{"rope_theta": 36800.0, "optimizer": "muon", "schedule": "wsd"}
Below are experts of layer 2 (counted from 0) of a mixture-of-experts language model. Rows are named gate (a neuron's input weights, with its number), up (a neuron's input weights, with its number) and show model dimensions 448-479. Each number is 500 + 25 x the weight over its row's rms, rounded and kept within 0 to 999. Numbers have three digits each.
Before each expert's rows: a language model's description of what the expert responds to. This comes from a sample of Wikipedia text that the model never trained on.

# expert 19
It responds to: Sentence adverbs like later, eventually, easily, elsewhere, plus middle and final digits in dates and amounts, and Elevation in infobox lists.
gate0:499494477487496561441506484517494527488482528498468500505480497491511523462490500502448510509482
up0:468494494517497505527489497504473512516526479485510519520565490461487522512498501523491463522485
gate1:463430506499463507498543511484534499480467461516496532482468499578497491441476497512509493517458
up1:527518478500531537501458526496495505489500529482524529513495456523532496487544512463459499524516
gate2:491439496484528522428501509512475520491480494519525445519532485490520522490531497520485525453534
up2:494560511451519448519473476509517460491527488461477513509538512497473479463511486477530487499504
gate3:527480475521468482444503474507510487541460512532481450490511517497531449496532518491480499493502
up3:479536478510484438476494505518482527508470540491492470500491517491503510529483558519502458439465
gate4:524478488488509483500520493488491518527529483503477549509488499553498533501518475497476488460501
up4:465473477474475485459517556474518492522441488517528482506500506475488530470522453503484497517509
gate5:501519485488501496475465503511518516517453490491515564497475438509469486494459516482487503527498
up5:501486521489501527507444508505510547538492476496547487492518457482507523500464515526465508519496
gate6:485464454558525504480530484490510479480493494553489497472460563469536496518519515481506525505478
up6:504472511480498539477502483496515520489499507441493511481501473498481486524499459499459504503505
gate7:486434534508494516490462510506492507506508486524523478487500573496507482480525476489534506481528
up7:484523511468488530409496496513532535482519491534504472480506536524448513496521513508574519506532

# expert 47
It responds to: The digit after a thousands comma, as in 7,000 or 75,000, zeros in stats tables, and clause openers such as However and although.
gate0:472478511499505455460468492492512530493523470502476487523530483492507515510544539517492478486503
up0:490464507516488506462488494491514477505456495485497540437498456478510517481523541519495505547488
gate1:499521510487507495538574485509537522480499484454485518507511435522497492518539481526511499514527
up1:466490490466534497509490510492510483487489483539523482458438521482543482491454506508486489485464
gate2:503516500490477527520491472482484488545490500508521488479491510518455497512524547473481516489486
up2:499477519485459498463492494502504475531485494480478503518503521508484482494469503478502517497463
gate3:492523495485523495539577501516492503502512486495544493515476499476477539473507506491520495471510
up3:495490519472509481447543474499519509471484488505524466447479467461503478482512487510505524477513
gate4:470497520481482487449487507481486476499520517445494439539489483520509480472500560513530473526484
up4:472495504485454503509452516450480481500517438480480482535513482490515484489461511511510499527499
gate5:512490502486506495463536533507536502486477516485502493469515531491472510546484494515505485500446
up5:510477514449542490528503512524515494470572519480454463531475488470511491480465485505517492497536
gate6:509452490488531464481508501483479505530468524507502522513487469499510487504505510485548511476530
up6:500531519511485512519485527522504477484443520489534500496473552481477511467526509573435513450530
gate7:497498513494510486547506497497517448514461542501520515512497503477506512524497532547473501488501
up7:487574470498465489441485502511489512518497501488462455471510523523483502500493451487513510495521

# expert 60
It responds to: Sentence and decimal periods, plus word pieces after a capital F, such as F-ord, F-ore-ign, Fred-erick, and titles like president or Jr.
gate0:470545479520462523474541487479508478532465497545523488490508504479491492512483486520513488514475
up0:440413496533494498464504506504532482502510461563542507473484494484506486476487529505482486479518
gate1:468546525479505461512489497485481500485549545510494491529497510472486527511475428473535528476529
up1:492511524492510483454487517505520478435505534540492463473505557517506519512520444502545509502512
gate2:495520520498476497510502470514521472505476476490505462520499428493492493520517484502504503493520
up2:468536508507499515528512515497542496499509522462509501486478454481522493500467497513505492496508
gate3:491516514490514474508529510568524527507434495504499483530499491507470468520496515536507474503505
up3:509515480489520487497520493508494529511490487518496547490518502494536522504522488461538475518483
gate4:532479519500499490567474483454523541519450514541520520509541502484510521504520504468493529481483
up4:484556494529514521481485534549495492488487484487517461507483496482497497503508513499532504498523
gate5:477512503480487504518477451496528504469458488501487492502538481498488540525459520509483502516487
up5:539491509503480503523485502505485528506534497477523491472478501565519512529510474494519469473525
gate6:475533518524478501513479493530497500499498549470494499525510447502529459499552494518511436484481
up6:514502483504486494496488477522486485528464537522519495507537495499496495492518478498497494463521
gate7:522538445471512453492499487485501559519540504517562473545540543507477506513518458515483470477496
up7:486519476506471522488465485485469462518564513516511544497508499528504506483520479501503521478448

# expert 41
It responds to: Openers like In, On and There, the preposition on after a parenthesis, table bars, and word pieces in species and place names.
gate0:507487485539513510494478506506500458498466515502488485471521496484525509531470539510568493473456
up0:480530488493483494462512523535467548498519524495497503527450477489464482525484513484445536499490
gate1:452461451491472480507468495517506508499442501524510510486468498465513502510517485533540490502505
up1:494508532521529470482474512522478505494472503499467526495494496502538517488491539518530487503480
gate2:490482487511481495483486525503511470512494490469495501524505587500487538484514503490527495514524
up2:504477479473519518461502504504506524437519480527519472498479484485455509541527476472477505522466
gate3:463484514504504516498453508471492503498494548511495470492491501507480486503506512502508473442512
up3:490481491517477526499465497483463464494434494486492513505450537497453447508471531498489510508530
gate4:523525478499483519503452490483516535479439460515500498519499458500513499509479482458494555513538
up4:532488513481496497485463495484522475498486470492489509537486496499459506497467429487490522520504
gate5:481498517545514517528522501523480477478503530466532497460467495515511488471497458531491488512499
up5:523509492491500527495504479499511496497462512488515491514514529505509502485510528517494494497493
gate6:550495500537486511487501508472505540494497509519541509507553549493488506501555497487511519503509
up6:449478473541523495526505517462487529507493465521487486504520494500506483499488525526495519526548
gate7:514512447515506450481497509489499518488556509493503498468504476459470474505474513522515504492506
up7:502446489528481490485515512517486500552458542486484445455449490497546523487442506504496503510509

# expert 46
It responds to: Head nouns ending a named entity or phrase, such as Airport, University, City, League, team, film, album.
gate0:508487524514488483462439501480516509502510455502500465509506483503504514510525499473484503482500
up0:476528520472471466477499448513505472515505482521491500483516498520481538528501481513517492489514
gate1:577516551503487512468521472504492504497486518512525500490530536560475483512474519513518501473512
up1:496509486516506466495484484525503525493504470487515461523487503515535535469558470480522521509465
gate2:475472504507545456507503515452486502503519473508532534488521506512472460590464443488489541576497
up2:483451535491505480526504506504506498486541472491524473523518530457494512561493443476507532531509
gate3:517488507521467537536485511494457544517600459500508480511498460502496459557498509507507468538540
up3:512489515497470556530500516536456524536537482492494474528514499506505506510506543508489480481532
gate4:521516491550501494522522540474485506469508480505517534514446459459504503519497556516469499512518
up4:510497527469474469487461472518521502501491533499508470487542480518504484501503438478576478483506
gate5:484486496458457477518461511506508477460558518547472502507515525527498513463468460499475519503512
up5:500511532502473486510506506539505475487490510525516501502495416509480525478485503512491516541497
gate6:518496488481504507515486494477531474501542447532505483520477496540494582442527476501481502467468
up6:510544502490545485484519503500498475501520521464480516534516476511498502504463484498518522525480
gate7:515486497532502494507568485498503446524472479479479520516490588481497480487501463505496517496493
up7:534421492555514530501532496521520476504541534460500527474476482495484477490508479504518518493495

# expert 2
It responds to: Table cell separators, wiki heading markers and list dashes in tables, infoboxes and medal records, such as |, ==, |---|, plus naming words like called, named.
gate0:486488492514505494542456490484509487504409484477493537514487449492523504512513499488478480473504
up0:482502528480512454505544517477464520513528532515514496499514472540483504513505485496516501535496
gate1:539467499526459516497487513479488523499544499485502509485472544457506519488464489473452503525487
up1:475512516480475507437491513470521477487525515490468493475497557460552504526506479511523483515479
gate2:477450510518474492521408507494494500486508514477523522520498521493487526500524479474519510490493
up2:477499471448477512489556530496494532511493485522494497520500559450522512511549522465528517488519
gate3:489537476486518476470482502489518490516474501504480543472532519464503511488505481521532516532513
up3:497480506501515512561500502526545478468503494505561489535493514518497528532490530494496491504508
gate4:515532502491468496499464494490497497564504486507501493520488513505506463512455479507475464500531
up4:492469477491523524489511481498522519486500514485526454486518501513488508479498489477520489500500
gate5:502461499472485543485518509509492506510490489539480529491479536509505502502485517509502509495515
up5:505501525498481497469518521496504499494492478464494490509510506493486487515493478530513479497492
gate6:459487518481488480491465472482515499486533537480478462503492546499495466532498508474527512530489
up6:447493552493501511481483507482507522524534473464488474477492542469496498496460496499493494494512
gate7:516484516519507474493503478483528480533393530459502507511524546530449489455473485511480482456488
up7:515481504524466523473513489510507496487573477520522493497474505497529510462511501459494525538525

# expert 11
It responds to: Single digits inside coordinates, years and scores, especially after a degree sign or decimal point, such as 46°30′, 49°34′, 1950s.
gate0:490511504499481510533533501476507478507554513527512502483514473510507475455551501540520512462518
up0:549511542493519482477469509528454507506523520462502519489474500498504504497521487511509476519475
gate1:462516507476515482498510489473489488499504493503484509496497474515460536512478489517541492527500
up1:435546486496509469529545531500478495466496505540501527486481445472565488487546489516488502505503
gate2:494549506498473535527481486513516547505516524468470519518466530524526487515498502489523486471516
up2:558488537486526488572478487548458467505529486502493488502511490496471475503528490523523538509496
gate3:495501552543499536582485522512510487497537476556520507511467531534505514515507562478546512509493
up3:448492443493477449473504490503490495480475498484476492500517458494472486522509488479434490488473
gate4:522493502502512490518486497484487504514505478461472562509462500505500503511521511511477499546457
up4:499476510499498512534491516495509499494512490519452543480483498519518545498446530521489502491481
gate5:512464493479509502518469473479501481532489475514518470520484479529504489482502458505506487498480
up5:538477466494512481494529495505481497517507477513456446496517586486504465485523477501535524538452
gate6:512515456494487505509504494486499511484432524526555500488511465507494547495476504464499520472506
up6:520499489522458471491492485486541497448458502477529507476501477487495511490547475465507495478498
gate7:522520528512502504484519486498517486538451512485534503522490510485496485506548485498537484458492
up7:484436455480469501502477525494480543483514504521480525509478475518460508464511470453497478516511

# expert 55
It responds to: To before verbs, the, from, modals like could and may, plus table-row endings and Preceding/Preceded succession boxes, often in election tables.
gate0:492518527528482499488518478511493481515438483530482482481499507506483500477483501526477505498516
up0:535540516484517517493500483490492476486491495463478512498519463502471507511498483541481482500490
gate1:483505488523489529537482491529520498506525502470512463509545544467505501484520502467524513493491
up1:485522514468492492465507496512466478462469498525511546493455449523484499521502492535442484482487
gate2:550471524489492481502505479498448517510525531499470439525478520466477463439472472535501481499492
up2:527503479502513483501509509521478489520547472544464467508506483506486491523442515493447485530515
gate3:434457473501507523485480507513490463533506485500535599487546493491492489478475504485485481506489
up3:553467520495535495478481516497537521497457500506507518471504500509495514503542483474522532488523
gate4:501462508512528542468488532510540550501459482498529492475510528496482457513489490521560486454545
up4:462494463504488505483472469478517501496424478474514547491518516514490485503482500499417524526519
gate5:499511542493548480452484513501451435509529463478492489540507455502491484544492462488511514504485
up5:511508505508500476519512482495521517475510493510522503448490478511516513451484539504513510508523
gate6:510461485512488502495481519453499528476484507578496455515477500488465486487530484501562491494518
up6:485531533521491491484530482524468525479531487511476493482511517513494542509509544520470524463495
gate7:517533501513477520503542514529520480471522464513495540474535469486524514498527481493504478515466
up7:469516510520447524521520505529485502479481490542526478461490519444511486516476485498465501506522

# expert 22
It responds to: Spaces, pipes, line breaks and digits in tables, lists and coordinates, such as "51.54-5-4", "| 79.70", plus the word "in".
gate0:488515489480476462509493474493512504544446554510485526481503460454531488539491527491479459507495
up0:485525482530490482474522528478529479476526485520488544470503588492531488513495543514527514529501
gate1:533450504513477532517540510488523449511441506515532508495495488512480487498493487555469483530476
up1:472503507477491508566488513466478492504565463509501497483495503503495542467470490509478512518483
gate2:458496482475524523467485498443512563522510509519496529528529483526485495521483474507494498478523
up2:502509539520512503471506494511479524502504502511457503465523514526471492493538464526516475513458
gate3:472511489487518495472467495493460486525513484512463533516550540528516527522498490515454497491495
up3:525543490514528505510532506488508499547556490529489482481487537483500484455483498530519506534546
gate4:465478491519475475496467495545499497469458555457535505516488523484485526475495488502475497557494
up4:488527493511496489500505512494520486500543534494505481515515462451485489499520470488478492505487
gate5:499518508514475520468497505526463542509490475520506503523511454507492505486479511503462479464475
up5:488500525495505469533506512528464494503486481515499482472519536476493494481509463519433480464493
gate6:548493500484490531528507498517542535470518529476513501511452433522477502508528494504504498510542
up6:502534500530521487542475512471512491537501513506469522508531501492518528488554554444487496510526
gate7:518499506483485571507483536526464513496494525456461528502504515497524484505531504501471513505516
up7:460474483461506495517491495497481565476510510522501473496512516527504475497484537476503480465506

# expert 40
It responds to: Digits in years and table numbers plus month names like August, October, with prime symbols in coordinates and sometimes "to".
gate0:513524459461498516506508498546519493475539510509488497511501449520526517492506503500494506482513
up0:494497496519474486525540515511507487450536456513495526491515510490448517478533501485517513506524
gate1:482475495522519451493459501503457505523514465510485474510502517500523469529465498497514498501499
up1:472489540478528500539473514524481507497511546494473542511481487486526493499543511496551491527497
gate2:490463521436483528489501511492467495516506500499479493484493486509492473505458461552485547508515
up2:488513484491509509429530505486457495477435467451445547533483459488477519523494544446504549510497
gate3:530496472483497470488511510497498520494530514493550549518507575492457476519510436472476488472496
up3:507481493508520545481458524487486515519510489519504527519484486473484516469509500472474453486469
gate4:482539520528504507513511490506477455479489526455526512476468494487500485488481463506528531498470
up4:507491517460521498490475521485460525508493474492505490486530454518486503511466524522493511521490
gate5:525490523457490520489505483475527526522541539466482463460502489491490501492502511458510497512499
up5:474510510503496490500471505489508476531430467476496458560509418516458495484518490491486488522517
gate6:509483525505481487472556488515485450506494495552490494479535466474502501510508503475550542470501
up6:523494461458466506493509533480489483496497514490516537494519508504466482491513491495512538483522
gate7:511557518493482500551521466467464418512474533528504502508522500457488506500474499482473487479501
up7:516508488477479519465508517511503543474487513474487485545491442508484516553490523506515556468490

# expert 5
It responds to: Singular common nouns ending a noun phrase after the or a, often in -ation or -ity, such as school, system, location, competition.
gate0:509483501467511538544467508491447542519506523533513542503492498470500493503510499485480489442518
up0:493492525540509503444468495521491468519470531398457487520518456526491507468514490511517511500510
gate1:532468475516509508562512492492537501475490532477517481520483454500550507511527517483466523495535
up1:513547537469477482467485534521487552549488474513479496493541511497480505490482493531492495481455
gate2:463496513465557478531499519503483481531556467499490483510507476479518484472494521516513524537515
up2:511479464477502511506479499479505503494511488537470504510482505545500514472514473487508489504509
gate3:478495524495510510478473512503485486503478509546460504497493501512499527514514514537511497510512
up3:462471525541476496506503513511531512479543504471488494503486497516513495535527490494509481519503
gate4:513481496513502487491468514523497495547512529551525502514513548465500478483534500469497461538473
up4:497469537476527520513481500527532467453540484499475502496504478497466491461482495488514515512481
gate5:512498471552491509537517473531479537499497494507476476513446487523515502471482497494560492533495
up5:472492489456509508440496537496477520535499519493484485486528493486485462518545490478489504496466
gate6:469508494481513518482502509534549500479491497486490461546471484522505486496479521482469508522505
up6:523517552475517475502483478453516510516534495520511508531510499513490476539534472485541500492488
gate7:497480462456469508563530484480478520501472507497518500503582507533544521477482455489491505506454
up7:511506497484499502475469514524522525504502488551499552464520479489496549516487512499496495470533

# expert 53
It responds to: Zero digits ending years or filling medal and score tables, such as Bronze 0 and 1740, plus percent signs, million, and -ically.
gate0:477489451536502500476451512493513495516467489494538482479502500530488501491500521465475482468466
up0:504483537548493503508497505482510484475493541466519519494519477504496505471519504463529503434522
gate1:510479480462504515496488506516457465483527459494492521548507415519505477529464488482503485485448
up1:489527511476520522463468479502490506515526525507528455509486526496511500506476480512531497548544
gate2:453489491483463506481512478491475435500529498487506543501490472477494496528479495491460504495476
up2:543453480512498517496471537494484522499498481469470540490536529501503497516514456533447540499497
gate3:524461517517487466503512523496497462504509486499505510550506512537480481495484471490525509488486
up3:475522487512471520461493503519480503503541528508501534478523545474505524505514510479506489526518
gate4:474508508493486490513442535497526526512493503467524478477493562462507479540530494499513491517490
up4:502511524484490528446529512518508465485525487544510530492505533462513494481431476494495511508512
gate5:525486494496475477485505516524510503502514497477482503539524495506496504490459536471478516508512
up5:509501479518434540488495520493517495482481492503529496515521510510503505502504490493483516530501
gate6:527500507494514494508469501489507479502537481481475493510498509537486481522470522495496513519512
up6:511504494495551501473507498515519444464516504448507497479512482525464487519483484507493494498507
gate7:473515485475498520500495475452503485532508491432478486520478521496530534516459487474525507484515
up7:515534515502469499502531487503501475525498542535507500516540462535460495508475530507476511480475

# expert 37
It responds to: Sentence-final periods with paragraph breaks, == heading markers, and prepositions like in, on, between, especially a sentence-opening In.
gate0:459543461487483482486513515542504501461527549538495493527488581524493508472506493505476478524516
up0:472508498479480471525515558499491504524508489547499516514511566485486523465491479521484467506499
gate1:537514506510486501506458490539508483524499491498540423457485557475507489507534506518510488506516
up1:463488493492473502475500495504510504510494505484479470487492535524500513498503535484458473463502
gate2:520532478501502535526526510511482474505465485455511544536506524514498492455522504504498487505536
up2:526515516499510537512525517527518484528458482451521521534489519497497478493504504486489508519524
gate3:488488496500501481520505496503514509529510495461496542501494493503500495529472486488517524485480
up3:462435494496499480448488503497468500503408492561494493502525543502465535530480512505489504508479
gate4:510464482516485490539480533499479540517503509510544510491525449488505507504477558473486509517506
up4:491542504482481518500504479500512490510489502531517466509447489508497517516512475526491483504492
gate5:499458521497523460477473506487499506471510479519496505507512463492484508535497504514467502511520
up5:470454502515480481508478509500476485497492499510464504503493479499519491517525487515450507508499
gate6:499488503513503517494449488487521502518518497520527505500505525515511514474431501485519507516490
up6:506543492500500488493551485500497508472516515501511474505507488527491518482514510480511525493477
gate7:494561492540519518477474479519462508482500523434493492507508505514493517512524537473503511508515
up7:515445507451488450491532490500538478513497511527513486484485514493526475482524476508516475505496

# expert 61
It responds to: Prepositions such as of, in, as, on, with, by right after a noun or participle, e.g. population of, such as, raid on.
gate0:493509493473479560499479522476492502499497522518535432494476478481505498493547517531469493477508
up0:470518505494505497459455528499476492506481502483535539499475486474529482481524508531469492497504
gate1:516432444508481497400491507492492514507513468552506477507485573516505471502490522479449493503526
up1:540489464486506486545491524510496510504524482507519476483482565486541490511480495548478493514483
gate2:470521524550479537537473495515531508489514509487521522505520537492501487520532506532504514512467
up2:467516475500490516509484495516473510519500488524491536511531567497467461511503503521470487511501
gate3:482465478513500520541535509515505493491466517444499491479533481497459512481516489495499491489492
up3:511517474503523457503505502507505518500498485509516508506488537511503504515461523483456509505491
gate4:456499495537517506484521485482539518470498500552479486502498597485487512501462508524485475504520
up4:495501496482488500507508469513486481485492500484474511515447487519540485492507468510475477519532
gate5:502486526493484495440504485501489466484468496528521503521512502517508507464491493508479497516491
up5:557518490493493498545499511493508537498492521501488501475513397514516477502534508518486496502494
gate6:520528498533485529580482482507511477513476480517502513520536487478472503464508511496499500525488
up6:505540501523486511479489525499508475470526499541493495510534490519510533498512517501546483494522
gate7:520480520524512519507516502493494493470515535533484479506514497523541515461522474489512509527516
up7:475513492470492514496504512507484524484454508464515532488524459548500521510446469485475504460495

# expert 34
It responds to: First pieces of words, often after parentheses, quotes, pipes or hyphens, like c. (circa), loc-ate, iss-uing, Gall-agher.
gate0:498594507501488487562524509519535486487499536501493480509515527525507520508499542492510543542496
up0:514516510477492495535472506430518474534511496481480550555511517481472476472497467503493447479506
gate1:512526516507510483485495485515521491465476510490511478496530475480516523467486442493468514478475
up1:482525484527514532506505495491474525523532475517479490499505470524478518500482492458490483508486
gate2:483536490566497518474487468522496500501435507457526455455493516538510480517489476490470502486536
up2:491494500509510474540525541510501513506501468516468501489467461496500492516444507457502497525496
gate3:543524459569486518509521496504453503486531473495530445523467491491494496517485439524521475459480
up3:495504502501489478482485479540502476503456504491504539497502525521498461526497494519504526527474
gate4:472500498496486488489474495474489518460414511523454495489496450497498522482446510513487514495510
up4:505536506501506510487469493469490517477545472548484481506506487478517450546528503508522506521454
gate5:459504517519569508526482506448486494495481524509510516461538501493512492538538496495484481490517
up5:451480483453513497530511492475522485494507522505517529475497502487513465527510491461464488544480
gate6:464498473442471541543455487516501520483484494499502452507516497479481503486515485510515495482506
up6:512471510493494528436476512470504489442501533495490515496513523517487497476540497536461494481521
gate7:507485504476519527489500502507527484495484465511470509489497487465482504518484485502505555550520
up7:535481522487494491525511493523515511527507541469545527477503514513491528508496515486474502502498

# expert 20
It responds to: Adjectives and adjective endings after articles or of, especially National, New, American, British, local, and suffixes like -ical, -al, -ian in tropical, racial.
gate0:521479509511506479494474496502488493530558494482470502499506537469532509506457486489539501515507
up0:513524489500538529524536525528532473523529510511481486504491486529454528513521505456532468555518
gate1:505547509492458502493470509486487497507536485488500493501490409510530496516526479466459493499478
up1:514486511470506485455503458507515468503532506474514508529544492556509470510496443501518538473466
gate2:496510474516498493501547492470472477484453493493505438496518562552488542467528509537522500479475
up2:490527509499466482476533483488474560499502517540526480486508509538478534482511513472451478463495
gate3:486480512507516490476528462490483521467540520557505459512487513499522493498517484482514488525530
up3:534564515496501517448523474532500476513461518512513479558498520523478523488516516501496510487491
gate4:488537461508508479550501509496510475488473515487511492488472487540480492542483490514520552510487
up4:537483499498472494546502508489495475518488480545495531547523458470499510458524488490478511516491
gate5:512464467524509519505540466497535486455514485539502501456475507529491528545472494487494504518496
up5:486513465496527515508534487471512511435455490519529488464502493554510489536491503491504482528489
gate6:517509493508474460509473505522454498492474471482503457478468493519507515465477537514523494509490
up6:461521485514505502483504518524462502494582435467483537425494496477480483478477487444505491511529
gate7:528518506518493516462546489472503546493460514514508494506470480534483446531494464481518477527487
up7:520497497505506466502526506485476429495500471540516532480496481560503500494541521521518494495512

# expert 44
It responds to: Word-final suffixes making plurals or nouns, such as -s, -ers, -ations, -ing, -ians, as in Caps, Famers, Trustees, plus numbers in tables.
gate0:482495467498505491503521498524503479495520510472527505501475498475546511487494485502461475468492
up0:491499515525502500503511497525470476517552529472481536502494524434538498469506469505508470500493
gate1:511530506512499523530457505495492502483451490484485514453472495482480514508542489492470544492484
up1:509524504505478500471533529523515437527445460548475465530489520550517510519472498479514507529494
gate2:513492501486461532503506479457532462477558525479493503492490467503509466502524439551543476496532
up2:476513468526525461480458515522502523486463480522437521492506442514502501480495504490505505478499
gate3:456487488496498508453500507512496524511480498508539524510500547482492487503498489488490519506500
up3:490505515505540484496496473479488462461530490455497490499497465480505511504501500487527527508518
gate4:554549500485496512505548472479490480512556541498526490478510507487482495524538476517535486544495
up4:480443470536520522511486501502487486481461507475499521534480542487527509486461524503493495528502
gate5:502477518551505524495473515491498514487541524472475524505494546512476469471518472522523534515487
up5:499453512491477511495489532512463542536610459550498516505504527503537474529495457497513511514521
gate6:514505473524495499508512499476479498528448548513481539515478511501507519524476514519480474527492
up6:464544502485449492542508507541469469453464491526505472487514502517530512517518479513492488513489
gate7:512496522481455498511520511475524516467579488540514453481541515524502509521471500489511537552469
up7:476520481487521507535479525515482481488535496520517527530477405473494503498549496502489498503483

# expert 33
It responds to: Commas, of, colons and other joining words inside phrases, such as all of, role of, and thousands separators like 6,864.
gate0:509474483474479492486531490477525485492553494524456525499502489517497516523477487466492501548515
up0:524481508479488534413509494507526489520488505537504479463464561520488510509520510506469504495522
gate1:474522514518511563519536509461510527516485447559494498484537519503492511478492472514539499505503
up1:451507483481527494539501514526473509520516506533501516513515496523481480489487478488516499519520
gate2:522507518484476511483488478534476485507487509509524489517490510534497534548496531480498489497475
up2:539475479479493511480506524514495504502549522499522501478477542525500505534522495502508499467500
gate3:483551496491499484479517481478502491514470481438440471516506554484535470514507502500507485461505
up3:508516480478519495498493492497458487515534508483520486495516489506516474498489480495541501502504
gate4:439516461503508482489502489444526513520434448526524536546473463479496482495536443484475520505495
up4:528477550506495522505487485534470481490553536420466485432500510513495488515434547494520478515481
gate5:520490442512518505488523495511475448534497553560500484516512519504533483460479497507464481516474
up5:492468487504519504499512520481487515516471510503520522517491419495508508526497493504470513512497
gate6:516486467529479472471491474501540464488483528489524523490541502525489486486484516556481491473500
up6:466556525520495505561523529486473496484492479543451481477488434478523514506524527476504463525524
gate7:514503485472504528530517500492506474501537521523522504505498524510480484470497517499495505520503
up7:470477532515514516473499498483503477481511517505462517514502449513484503471491512486536523506519

# expert 0
It responds to: Middle and final pieces of proper names, especially surnames and places, such as -field, -ley, -berg, -mann, Southw-ark, Rosk-ild-e.
gate0:476494486476521489484518502484484529481474478562502503497559489528470483505554473503525506484463
up0:441503494499500481490465498506520452518460523458498531477481501441539527475506510537490488492486
gate1:501509488519496500482491490498490509486533462520569498491504529503497541522498469473481529500490
up1:476506484488533500512520502452488493509459483518537512507510466506507499494527513492488462473492
gate2:488493485501498496504514506497544494565480516523468531450473427481494499511502479496499514483495
up2:490545500509494437522511493533498521480471478574479542499508540523485507545517464503458515501448
gate3:495532504540473508481501525527490548513468480494519490502493489475499494478484509504463517515499
up3:520543512543536495565505470482485477484500522527504522465498508529500475461532479476492500453475
gate4:504512533484490485520505484516517526488448527491454519469495463526482492515514492490497526528484
up4:482493483499493480507541485505483490515511538504570449502493485473475508472482501454526522476472
gate5:538461493483507517486451475472504537529564518493500515482465441509484475492459490533501483510508
up5:491492508520491473509528501477504463445450492525461474503536534497498499532473503444484512487533
gate6:485491527523502480496463496541552508491498541517517444533498594484527491509516493511522506537505
up6:505501460500474509544474487532482525482501490513513467490502464461491513530513523525478501485509
gate7:497506455504479492531528502494510521452542460493484517495522456500499498503483521480531511503498
up7:475488473511512459535487490492480502503464492501494518507510498466498534513522560500486506504531

# expert 45
It responds to: Single capital letters or short pieces starting personal and place names in lists and tables, such as D in Duka, Zdravko, Strigiphilus.
gate0:484475501509488538567488485526477486474476517484502506485474508487508528523498515491517502543465
up0:514472498481498539534511511486480521484503482490485510483481494515500493465518496523496514494523
gate1:491513541478478496477497493503537512482504517556552457483446503512465505498494493540500519448491
up1:495582519496496498524522512521481495487522503514494470481499421548522494496498522491486514499460
gate2:501526480483460551513501503533481485523509483502508452520467500508491499527503502533470498477502
up2:552402508526497463460514469543460458516430500465530464467533499480516491523535531491523494491478
gate3:482501488516476507469503479464498498480435523534470528538500533511501498474472527467470492508493
up3:498535471496476484481487491509531530487523489487509498539498500504455506508477485537502498502500
gate4:521544502498469504489508532506474481540504517472493511484451553494534507505468491514460493485526
up4:525463484488433515469463493502511473498514477536502484530513484498502522472515517519499457453506
gate5:521512519503500500462478502521502512499451542496535547495489480477489530518513507507472494468501
up5:527524536499503502470484498523457505540501528471495480513500485470463505474494452509460497470486
gate6:496502464524496498499504502497476534481532528491505477520487488517483455496474498489480494536498
up6:476509462527494499536509488496488558489498541475534454509467540492472512492515481514464502489513
gate7:521462453506510473486459491471476475516514536539497525473513504501516502506521483525487527468519
up7:494509459527490522501541498504534544453515494526520484488473547515452524521462476506477508487496